Experts of a small language model: 10 layers, width 192.
Below are experts of layer 4 (counted from 0) of a mixture-of-experts language model. Rows are named router (the router's row for the expert), down (a neuron's output weights, with its number) and show model dimensions 0-191. Each number is 128 + 32 x the weight over its row's rms, rounded and kept within 0 to 255. Numbers have three digits each.
After each expert's rows: a language model's description of what the expert responds to. This comes from a sample of Wikipedia text that the model never trained on.

# expert 57
router:145120083152190118145194113155132117139133162103121044135070191130137099124057201141078138081167156159146164140138110137098118130148123117074109120140127087100117130133064122140136102168110051140104110146212159145142109137128173127144121113107177091156121151084106118104089093109099155097202164109147160144098061147114110158125045138121166119113144168093092162129192121152141122141133103140150087155132135159117181068152089163111181102147171141133134138161078097149132112065135112068101137135143119150129176196097138088120150111132166126108068116187156129158147078117139078146
down1:165150145102066141168115119112099141040071156108080163127137142093107067134137131163160144144188105123168164119153143150107120190135151130160109118188106120135152114136098152155183104103126103131111126148143086121147190093139094093191143140124147070117179096153144198163155121180078175092168101109128148188128078137110192138152154111111150127130099140121083048148121107111141068095137109105139154157147147137140089117085172084119203125042085147152092143086141120139161124168084096141085090156134095121152155088156118077125066092155113149111163114094137092113080111091150157155
down2:097128130138180119129062098169136131116108140102107142092123122193127095182189161130120118148140141094155130140149076120145123166108118143162113095155169126119134135126113099106077115132199130149151064117136087118103126155092119169138185148098135061113120120154134100142117121140125083172118120149068129180076067136083185166146145146163151114129151157121083177050150086122161164118174087053118196188151153112107108120143170169137186087073134168157172133163091090157050176124157089110134131107064130144147121141118160157139163123124149173125113105120153105153172044189138150133
down3:094135116143108144131108152124193121109088105089134129107118106134080106121126128128142126098159153127182143140176094100177159144137135058151174086101099140181113121114123167100168040052103194111119131129119121109197141093075168160101139117107078126156162140149149135081155096159085155155149106165164095147169148139143140149127188118110072156186110146133097130133108164130154106130165187107145100213115197109134113089126131164137120118110104146122153152141135171135078074174114190156159073146136103125137222181100131180134145089094161108166107197129183109084142099101136138157
down4:166116173121104179152150160133072139133137095156177103142132155126138157128130204111148076113163142165176127146116115138131125125137126133146109061127150096119169109127152168204121155139137140150129164202123126148178174186163130146203130164185134134162072211122102182106093137164146095082106104111124124154108107100153168134173121112145203154089120130098122157095128122140097132165093124163137182123102098154188082126107130085173143133150190151164121111148069105133092088160087196118125080136111134153120094106149148104183139139065137089135125121151138181130207179164153197123
It responds to: Table heading nouns. Nouns naming fields or columns in tables and section headings, such as release dates, Top score, Review scores, version, venue.

# expert 14
router:152097113137091146110140176113143140128085147076166178085138128108151074163150099112155102152097095098110111193110129137075143119143194120178092116077110143103091099096144120180156145216114113162099151109134114088186209072136156158133136109193138100116139132137114114112148095083124130107103103078131112076137144141101126165053156137100078121136128138138090186091107108150103101129121101149062168143111101141148130150144107173150116081116159116146174140073109066094113140084095156093131139165139175116096168143210099122139157073174098065127169171115056098093155143130106091106
down1:167136158113142125198127114071185081146111057108152158078090087162113097110162096116156125107082091173141126105117149131126136101122102060103094157091184142122182127139132112078135136141108102136113116155108116134087164088118166137108147119138129197117164118123116111121159130148133111178124135132106102134130118065134084165108126042065154173114124106079081130121135123147073129162093159162217160114098085099172107135067086140126135150107074114118104138107124159099133143120098107124124136165149137110077059146098158179180192177110162210080187174161082164100135100132111144138
down2:153170179132153124106168182154114081139168109093123131144120077099090079133135209137162130140128153131128095096154159131101134108150142133122136131130162156149103177137136095116160116145160130139171063083192119166141128107103118099050148089196169174200082153131136118176116108117073135108199174137130098188135097153109100091139127118125152107111101166096123127147113076201110145170121085105116083110120161095142184084120163179147079094082155133075182146152148149145132156061139154116108197116110114155148170158173142079135120083092156141106138112173193116138153165164116169089
down3:177181072080121154157080083079056119065136145156108094179149117140108122158072136110126164142143094128112072065175142129095183174113145157136142197150173193087080151089099115087127099130133133121086114160151121121088139127071105177120118128109095121131137128200141079132187098091127173098099102056068111134168187109102090165121145199132162124098165159170179096111173136128146129140117121162122163132132064226107126099120100120146086104101125164156148070115128121119131095127137153117145122156140156092166134112117159131109085129106084132148177127134143157126148152120157163102
down4:149153091099138122145081103075149147165121109096191090149090101162122141131095082144118147113151126115099087156151150148117143061117103113121112148133195150108138084117177120192123142106156158123163138159025118160146132145144143128116165178119173079125104120128101151128144111098093145121103131112107106123128114172179134129140184154121166144122138185121178168109106213087156133150055146151140130120163115144156115111078148128127163151099140092147181161077163168082128149176235144128187049158084070041093124137108124161165122118069118128095103119145171128081160122126157117140
It responds to: Word-initial consonant onsets. Space-prefixed opening consonants or clusters (m, f, h, st, fl, cl) beginning common nouns, e.g. fl-oors, fl-ats, h-urling, g-astric.

# expert 22
router:146180106108147151110143122128155094173108165092114135158161146123129127226163156124129130190131135151114100091050181102168140205159142177146110160132143146133132110091091150139066160207183159156094152119104115154084130169134148115101114145142065120168136133079095164197175100176089085103116101052125152073206145132095107128144109118116153118110124078103139136107125151120109137100153155131113144155128164082144131128177088157151059131088186078114131160102135109175121213112178141126130117103190156158083113096147116151143115084094116152112118178138125152116117169115171145110
down0:098072139098156157123097110148107051131149088157126146161087114101099135069128222146119101115071130165108177158132122131101124173076030158138136148161133148189096135153106107198075124145187094105101122145139167111130133124117073146136104130159181138100131122085134140075125137144126131128099063173109202136078118106090125143166179152165134149176095136094121129145126155157078169119119097144094100172110137121120118116154128102114108096125173172114100109110163113092178116191103124104181184162109166131149143113210118122117087144172162161151113152063106131187094106135125174099
down1:134157118117207163141190151081162143143110119163128134113144094153133093185091121109198169093188140106124125139161179135173133161157146063147169092082094192153090124182128065124185097105078120076095081151109125122145136095144121130123106095169138102118139138139086089162101116109156156100152102109133104159093137103067149089093126113149122120168139067096084130113184132093109188170112153142184150118110098147117111140153138160114068149176124110119092136146083152192175119131149153097072141089149111121112137112128123124102106147077123103127113072128048122102139109236113077149
down2:113118125129106059161138098101110141122197120094141102123074146155055104072125142174103136097120108188136112205139118113089141129139108133141084102192151145113115127129129095097134144192137159148083133141090089095096085116121121081127116184138090074185137170152066103148103145169151124155116137097156117139095131132122115175094136185129110159121171133129208160141130116148158173108111112181112095096176194134094150158092126065164122123031114113066113144150134106057140138172124099148161095139175119120105116105108146123111155106227108116088066143089120120155100091176113133123
down3:088155158109176147197108112122135087160124150116167123098089126136137110136125127170132122158111122067110125095082112107124087140180151107097133157138100104123155110130126123108095080149098057079182124147112110139135122086162118170226197212127125101186139109152145145087138121137202149098174039137135124099191131083090187169165144140083157148112134037093158117153205150156148178132115122140121126170021097140153142100130095141139165108106149111107167128097114148151122122138153133120131164128122105103092127160096081120123145111115133138090152172172150157082186096116132142135
It responds to: Final e, initial W/V. Word-final e completing words like finale, cane, tribe, plus word-initial capital pieces W, V, Y, Le, and de, v.

# expert 10
router:125139114192097140128087088194191168137078106168092110117138130152120162136089139102129093143154102125123161123156182140118155136129150132147182074113166085126143114111162123059150088175099142118117111078114139175136091087092126107114104113071136105193084144132148124076137188171137101104124144159176140164182150182163157194125086106124192139099156124108160146146156175116135163144156184102115105131152189128086116196148128060158114081182091158106128150144142174110165099179070160116083093126183078081121118120093153162095151150129177132097127144169157104126104116097061118123
down2:165116063147148131067139066149122102122145116136094149145186092127178127085108133123192108090148171146105137158115174096149144178159120100120127123097172163157154148138118203126117125141084104133118089152137157107062136202132104130147119120097081158158151164109204092187128148107096140126181126147087111076170173154138138157103172136112140175138168167106150110102062093123081156185101132063172130142077108075135051102151106079151138145106114110125142141157130147120116150110070114120158145082192051134123152128159150098184077088133091119078126163152083125117113145152136134177
down3:058112097117100123110050142106060117146098116134089157117087119114092150168093105100108149130102105125159159143117070152150143115153131091121118126106114100179117151096088158112158131075140193108096190095149137115184183098082195157157130128159174137157158132084141153067126092131161130141136146135089124129079115100131109132114157080106132111142125130090083144122146134078108081120122187107127175119104116134131080130149137170177154182085101141171128097131128142162099067164153100150163124087150145083085127174162152038157195097068114162119121145128109038153141170120087202102
down4:106177145147112103150160074106161134135122180115143173078141159189100154107099126105120154145169154160166103134183086081102121146136098187096120147146084092102110101160113140100149172170095090169077095087170108128147141181060115184060100143173172139181129140118083152158125096164149126106126098067138189141083103086199133107136066143129114156115148108166132074123103079129127148152090137089095104187105141127122137101142095110126151159151125118064143135127133144110130158142057102143155156123098117113058151150090130175071110107108097080077102162141142066103057127124084119100
down5:183111151174152115144096129187097136120144170116156185137158178157114178067147155183093139106169149103136142123087118123073158145136100143049184134088096095133047141140118114117148101126084121191141099117197082134095171139111216086174092100141088113094110170097154134120138095148188106101149118151114138108090174108165128098175101075141158060120097138087124108172169100114130133141165098152083099096159123136108132138120093145150116112129141130064116073152135108129153086145147083171128142101187098165079137127170155140123107145059149137085110136107086075166167184144112128142
It responds to: Verb and noun suffixes. Word-final suffix pieces completing verbs and nouns, such as -ing, -ation, -ment, -age, -ce (enforce, discourage, damaging).

# expert 59
router:095161084129162125167140160179139121071117125125155200150121134154112090161113147133107127125151158160140159180160091117104104143119143114154150134186083133142071070120131153143171098140096121128139127101146159052081163123049138138151126142101165043121051144118119160092115082115136113099139107158146145158090087161124077028202110154118145131094135162096177085137120092123153159105093136081112151178153138142118112100166147166092152164106117169149183139151116125134145121131095058126115107137172193081055085069126132076132121101134102152136112125106150114204146117112169091105
down1:092064108095166116107096141092192088168133113056177161112104166155150113100149091111130148149174157141166133138123116166133117126114126133068103057167173128123041170065121137135127133101123082095118070160129148129135113140121145127073070113115180113121128144112152133153115032140060117105108139090144121120085096155143095181156114149131083122127120159132072142107135129152164131106158079191110120092169118093099107097136080063096117135137157159119176145174150145102097170123087170138149104213116209140130084181093136073149121109096061138142143116151122126129107145122141157084
down2:130162090097159146104166120111144110062098076152110166178123155160137085120116128125152102134167155116160150060169070097133120096090151072149098159032135173160135192099146116212149172135182164161122135176141117051113104111107129149102096135118140107096145113127129133082124070133087125108153137143151124141096102127086097122129108141125134138107109111162126091079170114097113079142168110173135127108131116175121167158106137090139152102181078147129159128080190182094092187117100119100076124144175119116166125166094087118032136155145199206158108143110143143150175105130143128129
down3:141126153167151142128098109192112120134139055127147143121103141126103067175116136193114109157099060153130098089114095128148138128098121180153129189121083106089098131107083095107083169149148126131099137146087088196156067073104091205089144059132165131184104108181152126158155155128143126172081148106097169174100097149117127151149110164131151116166148124151173134095090144060128129126122147100138099144090123117107156141113167064148182143107173133085124114115128088119120109127180103112112146152114138138074095143120124105088146086085168168159095133126090149122201103103107193235
down4:114138096145164116128177112141137074121097126134129120145144133161154121228151124121172150108133117132146149160094109147119106147118124113120153156114128180185168145110120121139120110137128074139098152138117148169150122091092076142118103078134099231121155104078141132137126145137160098126147136150151084137140183170109088140083059077177091090214146144121133200110134149119120070077181153064165126144109138154128072155141114120074177126094125106132099151127202161116163088183158097186137151112051122117114068102072212131125131163084133137135136140164142115122107154189092091160
It responds to: Common group nouns. Common nouns after "the" or "a" for groups, places and time spans, like season, club, family, age, census, state.

# expert 47
router:153147111113149111097149113091177157141174119175153086114134125139163155083139134145104093191164102134122152141093106104188099102117155168113155080062170147064119133122105105102095131145138126095140156176146109138140147150114148112125143150169146107166128165106165129111123169161202055121093067118137120176208141093182140163187132177097181104167105123175181123116110109113161135153108153130119118112083114141125141094102192168096055116148126115155096176100125093174135162161120121149139133139033088140117067144181155094160066074151142103161109134097122167123127137167141179201
down0:161092165121144105107070149081144098165123134127108078135155135091077118112104185134074118165080082108126103150174061180121110096123104167142215150095143151109165164155166116139127117144131087135162087112126085154098094172140100056070155117097127155171161128107138105118157115066135069114129159121135180090121152121144094205132121086100099102168103092092109159120124127113077123116135174178148120079125046078140113150212105127108096137130181131128127135115082106084143203110106186117136130129110092138146165079127135091058092125196137100140110134072096124119139118111109128139
down1:186124128120097096111154090124119166172155078118122105127149145117070203125175134096127123090154150075153143144140127129123173097148160136126185116078161091173085094155105184121123150091128147164144152102119180132133113137133096096111124133115089137138103144134095194114126130153101111111169139108103103179105115099166128141154209140065156155113126165134125163153156073105153117118143080169131128120102087151167127125101106097115106166093130228046176209180138183115125163141082146157126085130113098065118087091151125135100103082117136177113073132159134141198130058151174073151
down2:165124098126066146116075163128088125117129165144113012107115111104091098127169135143157172141112163123185165143109160112129162102207072120153153181134136105138116136103179123123166067076188112135099110162118134187123113156122136096128062105172120137166075147119113169155157138116110151136199102173156099141177157121185077088117131118194142125162094167066080168086106130127117087153149127081084113135146180102096112156110113146104153114132121109112132066137156153092120154059138103094146139131104133123099181132119053134167099061086123077170131073114132137122111128131112134141
down3:133125083139148100142107176153130125118116176102131107106140108112112139079126071175169124110107092140071125172138139137162124122221121162122116146129183138180081088137048102104128113156143090095216149070104191131114128145094178138144166089104154110180163082074169153138106125102103170115132072163143110152116117162073154132116106107062078160174111098126114068110108096135094146139139130114205125117152185163136134132140108136121176101157157129147115114100094117147112146181061068149084159109167147180131094119149139131111154183064140116136134115137114088077159067171099084131
It responds to: Inner letter fragments. Short inner fragments such as in, el, en, o, z, ro inside personal names, place names and words, as in Ant-in-ori, Enric-o, Mate-o.

# expert 61
router:164104163136103136125188135110079123116186169092080114112113076163112115130162084147128127157156057134137096114089162125111128089156086125116165175107097062148165117155128182168112149146186095101100176081114113090068138126112110140126072099104156160137111116097092115119169133106106134093109098175089112147189080098137182073083081121067159130191063128105137133118111121139147101100110107160027116172099168123122126168096074052134158123126154138121185089126173121111138159092139116094137080148160093156152096112111120131178136148148142130182132173117158169128096132166062093122
down0:057126076159118116130123118202127169166106078109172207138154092119124085164157149108068116128108199128083180122135157137122094092106095166106120092107121108129117187114139175103138199143092083138131132186151175118113075128132108150110164117149111139101104145107196080129113128112099117160124086122122158091143153106126140100114148103144114152176127063172159094132105182119170141135155163133174119159112094120083075129180132095124142095120071099156148086097051146109170094157050112082154166117162126083127172069093146083141096105104164112191100097098143143107112088140112100103
down1:108113135137107158111116153100192133075118069125157106159132120132198064196085186149088119101114100145134142159060119158192075175135152137139192149123151102123156123106178193081084139121151184163095110131156140169194113104182169122113140123146110139097147074093083078106151168149130130116044118125215148133148160113148107162103114160098132103171075101104091041144118204174105105115121070138109098133107105086151105111137135094110113108111123126136164148116107129143131150149099118160124124117113131145104118133131108192137139082194136097121125125151216109143121088117149103120
down2:206165127115142133186127099096113068158150148139145094092130113153083110150142142137146143129110061133103125124127161063137149139096142179082133123146083087144109143165147107170123136116127075132177148152134122136124121170072099118075078143124148120093055139129072180154112110107119092140069114106120108127066111127229054114139168152092131095112085088138092094153132132109078094165118091096118083103118131148127152144142123159148040104128121123135145136185100069119147083145154161154104211212123116083129073096139118096122198141146155097099116095088109142127110112081152086125
down3:136135151125077161107121106091151138128158112118155090150113134118161166095115110135112098158113165129093147108063102149113139052163138155130084059167088104203131171163200130128168078161145144084118102140073075158146164139160141186188122174122168153119143164112083122147104137126115149132096152148100060128152099153196140140084140114106164079140171100125097099113092134172131102136121095090173094117119136161080128128125133091134157159141186153101084123138091163059028162111057164069106138134170130128131157098083123116114130116097137147129168120062116108063111127068136160148
It responds to: Encoding bytes and syllables. Raw byte pieces inside Chinese/Japanese characters and coordinate separators, plus name-final pieces like ia, ne, u in Praia, Minneapolis, Wu.

# expert 56
router:097073118185150201136081075153181081114150100136106136126158104130097128163113126140106137163198067096142082119074167129115103145091138134118152162163106127193202166105154091076132128154134116151180119166134134167171135106130132110131125097101125076152111144120083137104143093046188156151196140136105135156136098148124083169136173144114106185156153116106109140174099135180075135126095100086089161164123090126138109114133123133114173120086208093195172185134126115170137153109063104127134137090187081105131086143097157099092145093131078118197143141143117097141133121145108087126
down1:118141147188171136075119142119117117144132081069109116139126138137154153097144104155093149113150091121072144125144073147144135141105153106108127115112180102091137073072074097130172122134212095151127214191119186128119146149170117102100149144162118207143112111157170115110052143095149075156126164078125128113162144100087112142109144117127070115146116113113125106144059137073114078143100179125138117122110063074149091106098128131105130141194148117075157133051119151153161130075102074104149159161189152099113095181068108111126112105091102138168142132192078106141130142108152134176
down2:120130069158127085174115127086129180131092158161116133093128098151138142085120117157180144079090141142059155136176117141059169116221141099150096115162158085149129119099077098077160157201126151120146115112126154164157140152088126132152120157092167113079151082073116130144151184092114111134204183158107165191144157133152106140173080108083164133109141134154140097141162169089099113103097066125116137108154120117117139063137160117107104170190183097124151171160133094198124121093119105144073186056132120125165153151179143134154150172151070140084097100130122133136128124121142139148
down3:131127132226111141136090071129084101097178113131116097133108108125126146104153182070097095173165085094125173096128151149133112192144104194120180150129140102110093134125131122162104117147126128097136119174131122076167148112128116120209065145117141139122074136159138082124084084172074131127154164105101166093168154143169096150139170140112111184104167141046134084102129113103109171189112171120127106117108152128154085129171090107097103122112109089137155136110165123059119128124104119147153161107192155114167161128098137108195084070140144167106107122080217162114156116179130137063
down4:130169185146177117169104140127132154095144098121129109110129093131189146137070065146104165139163145122106148081150174150129128112167128154145174105191139069129114098114143210162096167105153146123091052140084087072121096119134132159185104156107169170150147184113172104146104131090139124105142147157078205199137077126062103151144076129121139144095150137197189094100162154115107139157136133131112083084115130228145174144149170108131100062134111108082158124151093130145155133154150159178157138141122169151119133155114169142103130070088138131096129128135122110110161127159144161064
It responds to: Film, music, media words. Entertainment and media words like film, music, TV, Art, Radio, and network names (ABC, NBC) in awards and filmography contexts.

# expert 39
router:133151183182163153120087168132071138140132145123149128122088079159104111137117138178167148176086160128100105104092198093091131092145099138055153066166185165159115110101131195183156083126114170140144165150180139127181129125203142152110138200150142159154098119175110131134164146087098174167110077128121104087152126149131137168143113175200121104128147120143145150119162130093071158106115141111128142077147194137157119149135134189106153142147073159175109098130181138130141047171131068146134143183128099120147100124170129164078131063115131126173156109169132114159153139117111156092
down5:151109132137148086129116106181165166022113153152146165144097157186116102152125054129152134193100115092158164110152145074158159118179096164115150143199080143071096123151138116148102111175125106106113171095167146124160169096091148137129121103117090161176111163108107089126108157146134122099108097196162068142107072104104115081098144118085176121062153172143126179123112128123094160170095108151148186089127148119100091115093159111086095159141078097135194100134100094095191093149125182152092096085107171134096156118126102131105157124119140146133143178104118116164130119096180102193
down6:099092154118107158141063086105128137127103120113123144118103086169120111139118128157068175119132106133092177127129101114113116169128095122113150122158102157116133084178158087089107197108108148056159170148125111101196121148084105124119095148122106137135132028154132133160187142158218067114124104106113063171117145185111141159122131109150132122084106145100115148117148209123079160093087166097086151124056139158101108133142115105066075094149124053139127098191143080172183140096130118142120099173162120169117146164112131078064171099160167142148101125069143129137152155137153122150
down7:116127089092167107125093176127148128113122128097116159153112140123118131129144116139101154146079139159095185129137141108082168093118153114144157119151103152081104133149092140156122169135141131161083084167196182136153102173130129110179064081136102083108169140138159109137116098081106098113123136147093120184095067072174150087165145138095132101141137185153131101110107150108125175070169183201166145141136136118126131124076130107080158078141116081154093138203088145141135102148153099156087092165126165141114131161142156119146064139200097101140099032156184075218172085118120148159
down8:038115128119137133143122191237119107080114120074153085132107143119138157119107160154173137160087096117171179162100134090124115053099119099156113107109105107098105110148082087131122153134123118184078121191075141112164182149123098119201117104153139187140130157155111135073095143135117155141092154166113124145140063137107116102172123166059145104107128083110079105148115139120110121080145112161128172141142126109164142071081089132134113166117134158100111155122193092138094160113143162126099138094106113077098144148116083145081104175090145115144106166119112181145049139069137145055
It responds to: Year final digits. Last digits of four-digit years in dates and ranges, such as 199-5, 200-5, 193-4, especially in career and event lists.

# expert 28
router:149141128042169102110149131066133103148206115098090137144134151116091145050127114112155119095136087127127065158134092133138188158126123073132074121083111093084121134124099052123120137109108124160129179129164150139090189101099141119108095112115096086144153125167113171114145162169103113085055099181142108200178150135106163116156233063116164079156114127149147104098146129074108154133128098147094103104136174126088148135142067111105143112094107134071188137078123132142154106099115206160093121175136107134102140149160142094160081130115120120125150095149148139069125129170110126097
down1:142136107136088121122170095150153095129154156124177178117185159118099097110129074114133147106163103098118166126157121083114085128139156087099195089127134122137153165096110072131146071116121133128171155145169112123074097093125156133133123195136140100142136184154107113101120098133154136108096121134131170120066088089104124095129096171146125106106108124200160113166114111160153129172153126099059101067103224161116099077118076157090143117123109191129077164114149081125160141113085134129125206167184176061106188110169112196134151144134151114198140101178146103094134153086092156156
down2:116154093073112131040154127089134162126141144149129119178168077175150110102175147102153156138105158122135172174138148164086097118143161174138128160158058141120098125158112178189150137090111138140075100074178157114119211094096098125175130129127126134091128110134153161132119128207146110083072093144120097105173118095150175124069119170126138152167161082118147164172049109097086102130107133138188146065165095101120152140197138103051119124068149107156115123131114108121171141108124184130157081114113107164111094156098140134165108155136101183163113132118156066089148113154145140096
down3:144093112086078125118097050083101114139134164154148123125080050088154162152180160063099128089149087080083186130125118080130159111113149133100148106125122149157128139158094159128176124159123170135065159187123123132110105131141104150160160077105180097121130103137123092170140107147136092144165086162165130106145126171165174078117100104200115107139187190181182148180131130143169125117137086144134131172163135145116162139123146156134094113192136130218105132144095133104110128120199162133119082135159181108144146163175144104187133080079125095156126074108103129190083166104128123113
down4:091109139111137136163163131124192064144128098061131112135119062156150176162112131111122146139105112168156169139164161114146151080114092099098106083148157119091102099155186154170126078139112074097132146135127137137118165204130151094156137056123099121117153166075115082179161107089150053102155125180095168109098090128138103115152085164169073174152050116163160129093187177140117199191118120111121150175163150159083092179161148144160083126130137163093130115129121126165127116106152130121137144179182097118124110091186116144091126068121123162094151098176140098089095107107095114121
It responds to: Word-ending pieces ary/ly. Closing pieces of words and names such as -ary (vocabulary, primary, burglary), -ly, -ian, plus the word California.

# expert 41
router:174147094068141087135067082135085135134130140178102099115145145106090082175126140119129111166151157092118079112051143160163079117171167147145163174122153148128141138168130113101153171169167108142142139113142122144108106142151091066114097161178131071115156089113103085142146116058135196118141104105169145107129214100124168157149155127136161145107057134157169181101122146096146118100152077135166182121163104123122134207136169041133104184074140093133142126117171119114147069126164121117102129124149096119110091088119178104162096153146075131076141116075186158095155141138161144095
down5:159130100130138104149154159148076131159118138114112115158127120223157113142096177103111119150142120204187116220091069105161156150113098110171110127154161155177122120068086138186113125144155107147190165182141152173115125152154135224168143142152135158121112176114109098100156111137114168075154158149122152187120084074098143124145119141123168130110118077150145103166137125103149164176133098142054166100118156131111060112125107098102104150148097116130150076135165147123162133136156142181104199175143143155121171148131153124095152180109135104169115142126096048085110095185111118172
down6:103131110121174140095142065080163232137133139170122164139079128139070130104133128141175131118115128107169158170119142142139140091099151127170173081133114076236142152202103152087153180116133163132143138143128169127170136117127135139122107121113137176185171145113110121109111139177068106122157110127126140082132122078171111169171127089127068112135170147158080093159144138189131107102111115108153088121107127179123072109121103176070076144184137103107056078173086145156098108127116151158128057094153113123078072137190106156129102134145126146107112132168120110145175188106123103133
down7:121102095127062147116178155124116141146176178164124092181160142099133149128153100188124136142126062088106108107111122233124109129080142105182171116129143143122141094133108100174106113112076106140148126116110112109086143101119139143155128104138069166117157142151149131112092093169106161143137115152108103102034123169171161158110128101099102132194162117157169159100149109119108171092201092033135163132153121158070124118138157149175201167134139093181086150159114119108090138119127039097088155112065081136108043090164117160131165131141144117155108118106170142109138142114104110130
down8:141132048212131184114133119089075130123059124123132077088106131183188152117107149150116133151207119142107115157133152160059101136161152098114085138144104103154103087115159103111150099078107193161089163187095093098076110140141163099098126128161142142108074120138100131136123125176195105165152079161094078126155129178140152126167189179158140081130109120070147118136135162108107093125122076121149073105114118119095137100126150133106131096131114139065121142139134088190160144112191092128169071089136110138146196152147114165107108074085124148064138119161121087171107112105099135121
It responds to: Paragraph-break newlines. The second line break of a blank line between paragraphs, especially one right before a == section heading == or a table.

# expert 19
router:168152079128129133162202097099099121114095143141167110171123176114130186134106104158130093085161179182108113136108144084114122145141122096154127134120095097126103107111112085142139076103148107122095141155142130144061134159125085124105134092158119122103164089102154161144091164091156163190105124128162100116107101114115145157072122124107103119182101118166063076130192097063151105141155019127130149112112151119209120148082116104227146153133164153152140171064088134095175114085201153082090144145109139134110165188149103139099161098104175150184138130157130117136145116123061139132
down6:119116154094130073117109095117135124105110151129120163162136119177147115138102101126159145120137196083128204098097133150117175150098090118104097168086148130091116182091122216122137173150102109149132143163075077152143098110103131075066163075070097118181073126103089117125126108129126164111146185098150088098129122159147105151094143151143113078145136143101113157069061107142069104097093127048063114142096169097152151135164171099048177166113176142165134095076114126110098101095152129144158120113117123120150162146179166128050093127189134110108075089143133093131118129121080106120
down7:156119134115070096104064118087048108115116134089119162132134129173089158167134142107150152141087059134144058122113142127136188159086082153126116097097129138195073127145121128108086146137123077143089136174122133124057130164149139116161093139061080146134099164172118169090142163127100116143122119128159136172105119102090167120120137146127136122170125118083061085201132171112122129153120091102056124149109126173088150105106199168053114103129112162104145161134183035147104103132103137102070147136169099105156115125117143177118113117162075138068151122078087133142116109195143114130
down8:090121118090152200074137144172037117141123128072101142128075133140154175181126130115116144104077160136106125130143120132141083197128124152171126154151110172118146113142089069153101079150116075132054120100119102046140181143099102121123123099138136017117093117097081160158163136167116153107136136110149133139118135131132110093135129093098112161112080127148089151139124162122137195117172085121182139154097151082123129140200146095129144146129130115102114130177180183160147076107103121090111130137154133161065068108133113120088116172189151187160176137104101145069176160128146106092
down9:142135095122149127111088136143140123140163113150118097133107129146156110070116168130167139096142125159128136094121149097129149119173138125127123132138149101076124082169137124105193193144091139124094097111151186051106148069144132149123131147159075123140114198105119143167200165079128075102109169126065095089042172104191058123137123132175149118078069099166099136129129157132122076149143160160148155161122093150134133082142158146178208089136154043191158121113117122114130120143147090142184113128130109087033154179059141099131099176131127108158119087090136121140159110121141121146
It responds to: Infobox and coordinates. Digits and symbols in coordinates (°, ′, ″), words after infobox labels like Order: or Key people, and "of" in List of.

# expert 1
router:109103149153129122148121142148163176131124140124141095092121092094156165067126119114176151065128176088157085055173120107129128125099097096145161152143149127108134081139130100180213093159127073129147162078090127086139122105097100042146092106138124143103156136098135099102097103151065089085112152102074109060178164132133125124104163154135130155141132114097171115115113192115117101192188134112145156137144127155128079146173110095082084083100113105017123146193173099161158155098108144199150166081137148207141154137122100168117098091112132115170108155120134118141157137110125140123
down0:166116098149155202159151133175095147161106088093160140109147056157089065140071135100106094158130113184164109102119173112134137040138122136086120135170164137127117159149173073119147101133129114143197152088134090125176108122085143103126230097174095123132103167081114175127136129149112081142133136137153156128193179128170115071085173133099142112124178125112148216146162148127201117105137126101166136162144106093126145131183147125148105113120130162140113137174110150159092155125087152182167144149131098127153152112101138146163111187099207177113117086140124164114094146123134140064
down1:147178134156149144095160114110120124120138137207081187123174072098076121102137151079155098157051071098098090157111117113148159099120207157103095109147157095121119117135109127104134128142167166121082120135148120188132085190125118099155200074124128120169132134117196147062134146070141137160130104120105088053184111148120100144112100125071204162123102067147173083137047142179184124154105107117094118142125116153160150162123129132153103203092074145154139153110109132115185150120117156109151093129138114152160137114079118100103141167117103126114151126194148129161185142139139108113
down2:151160153093131165142107102123113057138126135110104153116172081115140123139154113091113178174145147088140137158146170077139121146088104141156092121095132115106118148130114158097126097059180152132134069134164116161115121117120158100106150166057074119146157120062160150151145173142113123182144104168164127121121121121136138145185129089146085095098147140128148135138152110127064144163193198105039140132173087156122138113079117190135119129185169127146127088098118071093167139099092094152204073059128110103134095099087126203220168094133148125190103133102146155102120139176146117143
down3:104135149169123126103132115140130174085136104119082106099067132111091087211106108098191100138128171113068176114069154135104104122123138166158138078119109130104061130137116181103104072096133139145189120153033099118153128150093123106183117111119102157105178148112131195147101124183068137171161108123134153091157161116126151180097127141145105160088106147036111091140128142072120077111108111057064203122112106114113121147110112133126127153128130157142130128193120141128096079116148089118070168163093151153175103133124175075132103141143119082136119085083105150099154062131121124129
It responds to: Quantity words. Quantifiers and amount words after verbs or prepositions, such as more, some, least, less, several, plus name piece n in ibn.

# expert 43
router:144150162172164118098094123096142145106161113162136095099086046139126134126154079116101165163146110165139113055144148133043108130159138122068145183114087135093115135109128164182121192105130100115147094128156168178175100154147158114153131132099164072136134144133162087172084151133159131079150107136089181182062193093126132053153094093123139083154110123120161131162120081164074135114107138137100087119091117127113137120075142119131131145082183152157083174126190091194181136115105148114168129160209140163144131181140149161133076123094079114163162128100138116132082151098129163114
down6:104134046072084136144165129113122124147140140150182125135166150096167132122161098144165078178102173129140140131101128096172126115142131153146067143092057117143112102088115171146157149088112075105152094129155094107074163080082125154148092139144175130140126136129136166146118187112159106164167087113162134148170115103157077132146143120104198166064197092125113155103152124062168104097130154199091157110097178097085168110097088094085143108088159141116151194139197130183116142088114103111090082174166138157107108063137141155133106153140165166145096148112128131111069140165175152095
down7:123168127093170108114114123130131188107126150128116167176135132145090143108154170153140097103102105131107169127141105125108135104166175105140131147090095117176070160124069069134144115088100147112074092097097118098148186113089147090111086201119115139086127168145140094131137120162143099105150173121125187086194110074183214108135148131053181154175096132143095127104183145100149115180129074102193141139145160163081148138068111123141144136134170098144105118101071156083168127124125088150124113079119101125100100165152120145072071095163172121077119137094195138160057121093114135165
down8:135117146175118157137117156101109195122159107122115066152164149164144110136112138102137101111121163086130180159168102115125152128088096096134096184158162011109173161159136183159101101127163120119172071164119110170173138135094184098125128118111157143117077173125104148123211097102170081129140133205121107121103095169059094074111141158073181143071173138120097138122100105128118153200124122124096118122124136150144179110134167183175106107142142121112128127101158114121143106167179143147150159157106191135035162093115115108103142154125145096096118169137106127152142115123171203109
down9:127067215122147108102142163122136151110138185117127169087168122149134089124100125129094131107136110178074173159133155097082165102164141143133114112075087129088130073129164127110131172058106166143160118136129105122110126113143101092084138097164164193096182127148127106053153091132121128116126124084101114129158138118079176081095172077161170117097205121127133100102134142155150139104124126113102103128123062167106120144126192138130097159127096171140184137095151169091122109076122126096145106157127145055162160141147215137098087101091111113093143125216127109168162108113107041090
It responds to: Closing quotes, pronoun I. Closing quotation marks after song, episode or article titles, plus the pronoun I, You in titles, and Roman numerals II, III.